Experts of a small language model.
Size: 10 layers, width 256, vocabulary 30568, 52.9M parameters.
Below are experts of layer 3 (counted from 0) of a mixture-of-experts language model. Rows are named router (the router's row for the expert), up (a neuron's input weights, with its number), down (a neuron's output weights, with its number) and show model dimensions 0-255. Each number is 50 + 15 x the weight over its row's rms, rounded and kept within 0 to 99.
After each expert's rows: a language model's description of what the expert responds to; "comes after" lists some tokens at least twice as common just before its tokens as in all text. This comes from a sample of Wikipedia text that the model never trained on. Tokens count by the router's weight.

# expert 12
router:46 49 59 35 42 48 53 55 24 48 36 41 54 59 27 35 56 35 61 53 61 28 54 57 44 66 57 43 62 59 53 63 58 67 51 60 53 43 53 49 65 54 51 54 40 62 58 36 49 34 20 50 14 35 39 31 58 20 57 50 78 64 66 55 61 40 37 38 41 66 49 52 60 46 58 47 85 56 29 63 75 52 44 29 47 38 52 29 33 29 41 71 45 57 54 65 42 69 61 31 55 53 08 53 63 56 54 63 24 51 65 28 24 29 61 64 24 55 62 44 29 59 59 48 47 39 27 36 69 66 50 47 15 41 34 38 71 41 64 39 65 91 56 91 53 34 43 35 49 42 31 60 71 25 45 72 39 99 55 48 43 73 44 59 37 35 31 35 40 53 43 42 69 48 76 55 44 60 45 50 66 86 55 50 63 61 41 51 44 56 38 79 27 54 62 70 52 00 54 51 55 46 42 80 31 40 37 31 58 42 54 30 62 44 49 64 50 30 75 35 40 40 64 65 77 40 59 72 46 34 37 38 62 66 48 63 46 74 42 39 64 39 60 66 29 58 49 52 52 35 60 45 37 54 52 36
up1:44 56 47 54 52 47 89 48 44 50 32 65 73 37 60 41 43 56 24 61 60 59 74 42 43 50 40 80 07 42 35 33 36 53 34 76 42 49 59 74 50 40 64 67 26 39 64 49 73 54 50 70 47 44 34 53 66 31 24 52 60 66 32 66 40 68 50 68 48 37 31 57 54 12 45 64 60 53 40 53 47 68 72 40 49 29 39 61 67 42 35 48 40 44 45 47 68 32 45 39 36 28 66 39 29 87 78 50 54 60 60 74 90 28 46 39 37 57 56 57 45 52 71 53 40 71 49 52 23 28 69 41 54 71 49 53 51 59 42 54 34 39 42 17 52 51 23 70 35 36 62 38 41 40 23 47 46 39 48 37 54 66 52 45 48 29 64 47 58 46 50 75 49 64 40 32 66 40 57 33 45 38 44 47 26 32 30 40 64 61 52 58 66 40 56 55 54 37 69 79 67 44 44 39 32 62 80 71 21 55 14 61 68 72 12 49 44 53 70 43 67 50 55 56 36 25 52 71 42 80 69 85 24 57 30 46 47 43 51 46 58 50 51 56 27 51 44 29 56 53 53 48 39 44 62 68
down1:75 55 48 52 55 31 79 99 60 29 37 28 53 39 43 56 45 55 58 76 52 78 47 64 55 53 44 68 37 52 71 36 56 44 64 39 37 51 48 54 56 62 53 37 34 36 54 57 40 69 58 34 49 36 56 48 52 36 55 36 40 45 49 50 44 53 76 73 53 65 26 66 55 64 50 55 46 63 41 65 45 40 50 45 40 71 78 60 74 59 50 46 51 17 65 51 37 26 57 24 39 70 51 82 47 57 82 47 50 31 45 80 61 37 52 36 00 60 60 38 43 77 40 49 42 56 48 18 65 53 41 42 36 39 30 36 29 34 38 77 31 57 61 38 42 70 31 39 40 56 46 40 73 39 40 59 52 61 72 59 58 31 42 42 53 68 65 62 32 63 44 49 59 18 67 64 32 45 35 58 74 53 57 93 36 24 37 33 28 87 50 34 36 46 59 76 50 53 55 28 15 39 45 55 73 56 47 34 54 55 69 32 24 40 33 51 40 50 53 47 53 35 55 45 47 55 77 62 78 71 59 30 54 43 39 53 28 48 46 62 46 39 63 56 45 33 56 52 48 37 68 33 64 51 42 70
What it handles: The, a, an, it and conjunction as in phrases like as soon as, as long as, just as, or at the age.
comes after: " of", " in", " as", " is", " to", " with"

# expert 13
router:44 55 81 16 38 19 43 99 50 25 68 55 39 34 51 52 52 41 45 73 41 38 54 40 54 62 39 53 23 69 26 45 54 59 43 50 54 42 49 43 57 23 39 41 24 59 35 48 40 75 45 44 35 26 39 62 70 18 55 40 80 70 55 31 60 54 62 46 56 51 32 60 39 37 53 59 65 54 41 62 60 54 33 61 40 28 33 44 30 28 40 62 28 44 65 57 46 25 49 30 66 60 54 66 76 60 51 42 47 46 60 62 45 42 57 32 44 67 53 64 24 81 53 77 70 37 33 45 72 69 53 35 44 60 24 44 55 82 36 28 43 60 53 84 35 40 58 46 44 34 59 42 79 51 60 45 28 70 61 67 57 48 62 42 44 20 51 48 45 69 43 63 58 69 77 38 53 52 29 38 58 56 35 50 44 91 49 40 43 51 43 69 52 61 61 90 50 20 51 65 49 38 17 62 61 44 33 28 31 39 26 33 53 59 54 58 67 52 50 47 38 32 58 48 51 24 56 61 47 58 32 55 45 63 63 47 59 66 50 64 41 45 74 74 36 46 41 48 25 26 49 61 43 52 32 46
up2:46 80 49 40 50 52 67 49 63 19 44 64 28 25 51 57 16 38 37 46 67 49 62 31 32 53 51 33 46 28 71 42 47 41 54 56 81 56 61 59 42 46 36 36 36 31 59 51 31 85 61 49 43 37 51 38 58 44 35 54 38 25 62 81 52 45 51 57 44 92 38 63 84 50 41 50 34 66 54 76 85 34 52 47 32 36 39 54 56 33 09 31 60 36 63 48 47 46 23 56 56 42 44 65 95 68 75 53 72 34 39 50 33 48 70 48 36 54 46 28 41 46 62 68 48 58 81 83 71 58 53 39 56 55 48 48 85 63 58 61 45 39 66 54 45 41 33 34 72 57 53 30 63 48 61 76 38 59 44 79 44 44 68 60 30 43 67 51 32 76 33 34 49 68 43 48 58 69 37 39 53 35 51 29 60 52 13 58 32 65 63 52 37 52 19 52 44 47 82 65 43 52 53 61 47 35 38 70 46 42 46 35 67 52 44 54 66 70 61 60 51 31 72 53 49 53 40 28 55 48 27 43 51 31 61 57 45 38 48 54 55 66 71 34 46 52 53 50 36 63 27 48 18 31 57 36
down2:47 38 61 17 47 39 51 48 62 64 89 44 76 51 43 28 67 59 31 37 40 48 31 60 46 51 19 47 59 30 52 44 27 53 64 46 43 52 55 47 61 58 21 58 64 49 39 39 12 64 54 63 64 45 53 79 47 46 31 62 64 57 27 58 44 70 67 47 55 51 54 66 49 47 69 42 07 69 26 36 65 54 41 57 15 51 52 17 30 23 66 59 63 47 60 54 21 40 47 41 62 65 37 22 70 47 76 65 27 39 10 62 39 61 67 72 71 64 37 45 42 31 67 37 66 19 53 69 59 66 59 77 60 31 44 45 53 38 46 60 66 37 38 56 62 55 64 22 44 74 72 56 80 57 46 80 46 30 65 62 57 50 54 11 68 49 49 52 56 63 47 36 56 65 22 58 58 43 35 38 61 38 34 22 33 69 54 43 49 44 78 45 60 54 42 67 68 48 67 62 44 42 56 36 50 61 40 52 27 56 57 45 58 54 39 33 82 60 63 51 54 45 52 49 30 44 52 41 55 51 38 36 49 56 46 68 41 58 63 50 74 48 24 64 66 44 38 42 54 53 59 86 41 30 50 44
What it handles: Labels, symbols and separators in infoboxes, tables and navigation, such as "Born:", "Preceded by:", "Website:", =, °, ′N, ← arrows.
comes after: "-", "\n", " |", "|", "==", " /"

# expert 10
router:34 55 34 23 51 47 61 63 68 75 44 43 44 71 36 51 33 29 41 42 66 44 66 68 62 50 60 53 58 74 56 28 39 76 50 38 55 10 53 57 49 21 38 59 16 67 39 53 50 43 47 62 35 21 38 56 66 41 53 47 61 48 76 52 41 59 43 52 62 44 21 53 49 44 40 77 73 45 67 74 27 55 41 46 44 63 42 36 47 48 33 57 37 53 33 70 43 52 40 26 48 62 47 68 97 65 62 54 29 45 47 43 55 48 37 43 60 61 60 51 64 56 62 52 55 61 32 75 43 41 55 50 43 57 29 48 48 30 68 77 55 56 57 73 51 39 35 41 44 21 32 55 80 34 73 56 04 99 47 49 73 54 39 40 51 46 41 81 53 62 44 80 61 46 78 76 54 54 08 32 44 74 64 67 48 57 27 51 32 47 44 58 52 64 31 54 33 27 46 36 52 45 34 59 61 25 36 39 55 36 71 30 52 41 54 32 41 64 64 32 63 30 26 68 42 47 59 47 49 44 29 39 52 39 51 27 63 55 54 50 60 43 59 53 33 52 44 53 32 59 57 58 53 54 32 33
up6:55 26 40 64 37 75 45 50 46 58 56 90 42 54 39 52 26 57 73 59 87 41 62 52 30 30 55 63 62 57 71 39 62 54 49 61 51 46 50 72 64 36 56 40 30 43 12 26 32 44 64 55 20 68 51 33 40 28 55 62 64 64 54 47 79 53 29 59 75 39 42 39 51 27 57 72 58 36 54 59 34 60 55 52 48 65 33 72 33 49 61 61 46 55 46 31 45 52 56 52 41 54 35 12 64 55 48 43 54 24 51 65 81 32 53 38 65 19 57 34 67 44 41 67 61 43 63 79 41 77 33 74 34 51 55 50 49 70 63 46 45 48 36 69 63 30 45 37 41 32 30 47 47 38 46 63 79 58 39 38 66 51 41 66 30 67 56 55 70 46 35 59 84 56 35 62 42 42 43 31 75 47 43 78 33 49 27 63 44 29 51 42 48 66 84 40 68 35 44 77 54 42 37 43 34 28 70 55 46 57 49 53 50 63 47 47 62 31 19 23 39 35 65 77 71 58 44 61 48 24 22 25 65 60 43 62 40 69 38 45 43 39 24 74 51 35 39 52 52 47 43 23 46 64 57 32
down6:63 57 68 38 48 49 58 67 49 23 44 64 45 83 61 58 23 57 40 47 55 38 42 50 54 52 49 38 48 48 65 45 38 54 48 52 26 18 46 32 41 51 51 38 27 38 43 64 33 49 84 45 63 42 45 57 49 46 92 67 64 48 77 84 52 54 51 60 57 73 62 31 57 75 47 57 72 50 36 47 56 28 83 23 27 74 47 79 64 40 70 36 40 46 61 47 27 21 62 45 45 65 66 36 54 37 63 59 83 40 36 71 39 55 43 34 52 48 61 40 72 68 43 64 41 31 60 68 61 52 37 61 54 57 61 59 68 72 28 28 55 56 38 44 69 49 77 30 37 45 59 59 51 19 68 24 52 64 49 44 36 46 69 55 62 54 53 59 31 34 56 24 18 34 40 76 58 39 34 45 56 53 68 49 52 80 40 64 46 55 69 34 39 33 45 42 47 46 45 37 56 44 42 43 66 79 43 44 16 14 35 47 37 51 17 51 60 18 67 69 59 35 46 59 28 61 41 58 76 43 54 19 53 64 55 29 52 40 65 56 56 31 45 35 65 38 45 50 60 26 44 46 50 71 74 28
What it handles: Numerals and digit pieces in scores, records, dates and tables, like 9–8, 2–1, 4:10, 1898–1900.
comes after: " |", "|", ":", " /", " $", " (18"

# expert 19
router:31 43 53 29 30 55 37 68 50 52 39 52 46 58 36 51 41 35 44 53 81 56 54 49 39 50 81 57 89 61 37 61 64 61 42 36 54 46 35 39 33 19 57 64 34 56 36 60 50 67 24 69 29 31 39 52 58 36 73 45 43 68 70 46 86 22 47 52 67 46 38 81 71 63 49 63 42 44 26 71 55 39 35 47 35 45 37 19 55 26 35 52 52 58 60 41 56 36 73 54 62 37 34 49 79 72 47 54 50 30 73 55 40 18 59 67 57 48 56 56 40 67 63 33 53 65 51 57 64 54 58 57 39 24 34 32 62 44 61 64 63 55 39 73 38 23 70 24 57 50 43 34 87 61 51 62 09 55 25 35 54 75 70 46 40 50 35 43 55 69 29 79 64 57 50 67 46 51 23 48 45 51 73 41 51 61 49 65 28 43 31 70 26 49 52 48 51 00 45 66 46 51 36 62 49 53 38 16 70 40 50 47 78 55 63 43 71 76 63 47 67 34 44 58 47 56 50 45 29 54 40 62 61 38 27 41 57 56 53 56 64 34 58 41 29 58 50 65 35 49 42 42 41 58 36 39
up6:31 49 48 47 49 49 43 64 52 75 62 77 65 49 34 24 26 22 53 44 42 53 66 30 56 41 40 50 45 48 11 54 49 76 64 65 64 16 37 34 33 43 49 55 70 65 55 48 47 54 72 22 67 51 43 78 42 48 50 29 48 50 58 60 62 65 47 52 56 75 24 57 66 64 47 48 62 73 45 60 73 54 54 50 78 55 57 40 48 42 55 39 24 35 67 30 73 52 54 39 52 26 55 34 56 57 55 73 00 45 52 25 25 64 64 32 51 72 55 72 37 60 43 54 29 61 51 53 65 55 64 68 53 55 30 55 55 75 59 69 44 70 37 49 48 24 22 40 52 71 55 65 50 61 45 44 54 61 65 36 36 75 47 46 65 35 34 44 33 47 46 56 54 33 36 48 67 33 36 39 09 52 46 35 45 73 59 37 56 39 54 34 24 71 63 72 52 29 71 79 65 45 63 67 47 58 44 64 53 51 23 64 53 55 58 56 56 19 34 60 32 42 72 70 58 51 57 47 60 37 46 42 60 47 51 39 36 56 37 68 48 58 78 40 86 57 32 49 38 50 44 49 00 48 42 36
down6:54 57 59 71 69 52 38 53 49 54 16 45 44 50 39 49 50 51 49 62 79 33 50 48 28 38 61 76 45 20 16 76 60 36 42 39 28 34 72 54 44 62 26 63 76 46 62 51 44 32 30 31 45 37 52 35 36 39 60 56 41 50 46 52 45 69 66 49 59 76 22 45 72 69 51 16 63 30 32 44 33 58 82 51 47 60 59 61 64 54 71 54 70 61 33 52 35 44 33 52 36 27 53 41 42 66 50 54 23 57 35 53 55 40 42 44 71 26 74 68 48 53 60 43 38 79 85 84 29 51 32 71 64 58 60 67 53 47 53 92 42 54 66 45 55 39 56 57 53 32 57 46 39 55 24 57 70 56 57 23 25 15 57 14 59 23 56 54 61 29 40 59 60 65 38 69 73 45 75 54 50 43 43 62 44 48 30 74 40 44 57 53 34 42 34 49 30 53 66 56 68 52 44 43 58 59 66 49 54 30 51 32 32 45 47 56 33 21 49 57 57 74 56 59 42 40 59 19 81 61 59 48 56 42 47 90 45 67 63 48 58 50 56 35 53 32 35 55 32 36 47 46 82 44 59 40
What it handles: Words after determiners or prepositions naming order, quantity or time, such as first, second, one, January, middle, year, 1973.
comes after: " the", " a", "|", " in", " his", " The"

# expert 6
router:59 51 50 29 45 49 42 61 30 46 39 58 45 54 47 52 38 45 72 68 61 50 63 44 58 44 53 57 55 83 57 57 52 62 57 39 51 49 51 41 42 67 55 36 41 70 39 57 59 80 31 63 34 12 29 50 85 34 70 49 61 52 43 39 51 47 25 51 55 77 27 38 37 46 54 69 61 44 34 47 50 59 45 38 44 51 37 56 49 31 20 87 38 45 48 39 67 18 45 52 71 41 58 36 75 70 43 47 15 26 77 28 29 44 64 43 34 38 63 61 46 52 74 59 68 43 39 75 64 69 71 31 57 56 52 18 43 45 78 39 38 67 54 75 16 39 49 35 56 44 31 58 77 55 54 60 42 52 71 60 85 29 90 53 42 68 51 58 46 73 53 52 68 84 52 57 37 41 42 44 28 55 39 47 37 57 21 73 61 39 21 59 36 63 25 66 85 26 54 53 57 53 47 86 45 32 58 45 68 68 52 31 55 47 59 48 54 59 33 09 44 29 55 44 63 54 59 44 45 69 44 60 47 57 35 32 52 36 41 53 42 41 40 56 39 51 43 46 35 47 50 54 64 61 41 16
up6:18 63 75 52 64 36 60 71 62 15 39 55 42 45 25 57 74 53 65 79 83 45 52 31 45 53 38 65 80 64 28 47 60 56 44 72 91 28 57 32 76 44 54 45 49 60 53 48 61 45 42 50 32 44 10 28 35 48 39 66 38 57 74 67 66 42 65 57 46 27 39 38 60 42 40 52 35 69 53 82 64 26 15 65 47 55 50 66 53 41 53 69 42 65 38 43 74 62 56 22 50 68 53 52 53 38 33 77 48 41 55 71 44 62 57 44 18 46 48 59 50 41 64 40 15 33 42 31 47 43 48 35 25 59 40 37 68 42 43 24 43 70 21 35 64 67 41 55 31 65 31 69 55 54 89 53 36 55 48 33 47 48 64 46 36 45 69 40 59 47 47 64 77 35 34 60 49 59 38 48 64 69 31 47 69 86 58 33 38 53 49 63 38 34 45 48 36 53 52 71 48 58 36 56 34 47 42 39 66 45 57 39 42 57 37 20 45 41 61 45 27 56 42 39 55 39 54 57 46 60 26 70 65 40 43 47 60 45 59 45 49 48 39 71 14 23 71 41 39 15 54 61 63 56 43 40
down6:58 63 56 25 47 45 38 65 33 44 61 41 48 25 36 43 41 54 47 43 54 35 27 39 51 40 52 45 75 41 69 44 31 73 73 33 49 55 60 35 80 05 49 51 32 54 56 30 50 52 55 48 39 53 25 39 05 34 41 71 29 52 46 38 44 66 25 38 58 45 68 66 71 58 49 60 65 62 48 31 45 46 61 63 46 42 12 41 61 36 45 77 31 64 74 59 51 60 45 60 56 46 18 67 65 58 65 32 35 49 81 36 54 44 48 46 53 87 48 69 25 54 44 71 37 49 42 69 55 43 64 39 59 51 10 41 28 74 41 62 53 53 50 35 57 61 52 30 48 23 70 38 61 52 48 59 80 30 61 34 48 50 54 52 40 50 61 50 36 73 61 50 66 50 42 81 70 60 61 39 34 72 65 52 63 55 62 13 34 32 67 39 54 29 55 57 31 20 24 82 67 60 54 65 60 37 59 34 29 54 47 60 41 57 47 55 50 53 55 94 45 60 67 37 53 71 25 35 49 59 58 51 60 76 37 36 68 58 61 67 31 42 50 67 58 45 43 56 64 27 66 52 69 43 47 51
What it handles: Head nouns following the, a or his, such as film, team, season, program, aircraft, usually followed by of or in.
comes after: " the", " a", " The", " his", "'s", "The"

# expert 8
router:29 50 34 52 50 62 60 45 50 46 40 29 65 52 33 48 37 13 26 70 59 32 39 71 51 63 34 62 45 71 52 33 46 59 36 59 56 14 49 49 43 47 54 69 46 68 51 33 28 69 27 43 46 47 47 54 65 43 45 45 76 58 47 57 47 48 45 28 27 60 33 38 69 49 44 65 68 59 43 63 39 41 48 58 65 40 52 15 37 36 46 53 54 56 48 74 48 62 64 38 69 48 31 54 56 67 41 61 40 34 74 16 63 36 66 30 43 73 61 49 34 64 76 72 56 35 46 56 72 44 45 63 35 54 38 41 62 60 71 48 61 59 43 66 66 38 55 21 47 57 46 29 69 65 39 52 00 54 44 67 48 69 58 55 29 21 32 47 54 53 54 50 52 78 65 33 35 44 40 35 63 46 57 45 51 58 58 35 36 49 25 64 55 52 92 66 54 00 54 48 64 48 42 86 48 31 41 43 57 38 54 46 64 48 37 56 62 52 64 16 52 46 68 75 77 40 54 48 55 51 41 52 58 63 38 62 54 64 41 39 64 42 53 71 07 65 75 50 43 42 62 33 37 45 39 36
up6:60 39 51 37 70 47 65 50 61 93 28 36 37 99 33 15 43 46 36 76 29 91 41 28 75 42 28 40 46 37 54 65 42 51 34 62 26 40 37 41 58 42 50 42 39 55 55 72 69 66 43 33 53 15 50 73 52 61 60 77 37 57 39 53 33 45 63 54 48 66 28 37 61 46 28 55 41 42 32 48 58 52 68 74 53 29 25 50 43 30 54 59 48 37 29 69 47 65 44 25 74 42 27 49 39 45 64 64 56 53 34 34 55 39 46 50 26 40 47 54 58 54 36 41 78 61 59 35 55 43 55 46 66 58 48 66 49 51 49 14 27 55 15 32 71 48 48 46 47 54 62 72 56 60 40 68 39 35 71 61 54 49 75 48 50 62 60 67 66 42 59 56 69 70 49 66 68 34 49 50 46 41 71 45 34 80 48 64 75 52 36 33 42 22 50 61 75 29 76 60 60 40 43 58 70 43 54 44 39 55 25 61 62 57 37 58 48 75 65 45 37 46 40 60 55 26 72 90 44 34 37 55 42 37 41 44 47 21 70 43 34 41 49 36 20 51 51 49 39 39 59 53 52 60 54 40
down6:40 36 72 76 44 48 63 47 33 47 65 34 60 58 60 60 49 67 39 28 68 30 61 50 31 56 52 46 51 32 56 15 41 41 28 48 45 48 57 50 27 51 59 36 60 71 36 39 32 49 42 71 33 60 38 58 56 58 54 55 38 41 44 64 60 41 39 35 35 66 52 31 70 40 55 46 55 44 38 53 61 38 95 45 50 52 54 52 46 36 42 38 55 62 42 70 49 53 55 47 54 70 64 22 42 65 35 58 61 64 55 18 53 46 42 57 66 51 55 57 35 20 35 75 46 29 77 37 70 44 65 26 63 16 76 41 93 65 44 50 48 94 76 53 42 48 60 63 65 54 38 59 43 42 26 58 50 30 52 36 65 27 33 41 41 40 43 54 56 30 41 72 45 88 45 62 55 54 50 30 33 48 73 47 26 36 49 65 33 29 66 38 57 73 53 32 60 56 51 38 54 50 33 59 65 60 43 56 44 46 69 32 40 23 63 58 41 80 35 39 64 30 29 38 54 99 53 39 54 49 49 64 62 36 56 59 57 39 38 55 89 73 56 43 67 26 60 65 43 65 19 52 38 35 56 67
What it handles: Articles and possessives like the, a, his, their, its coming right after of, in, for or with.
comes after: " of", " in", " for", " with", " to", " on"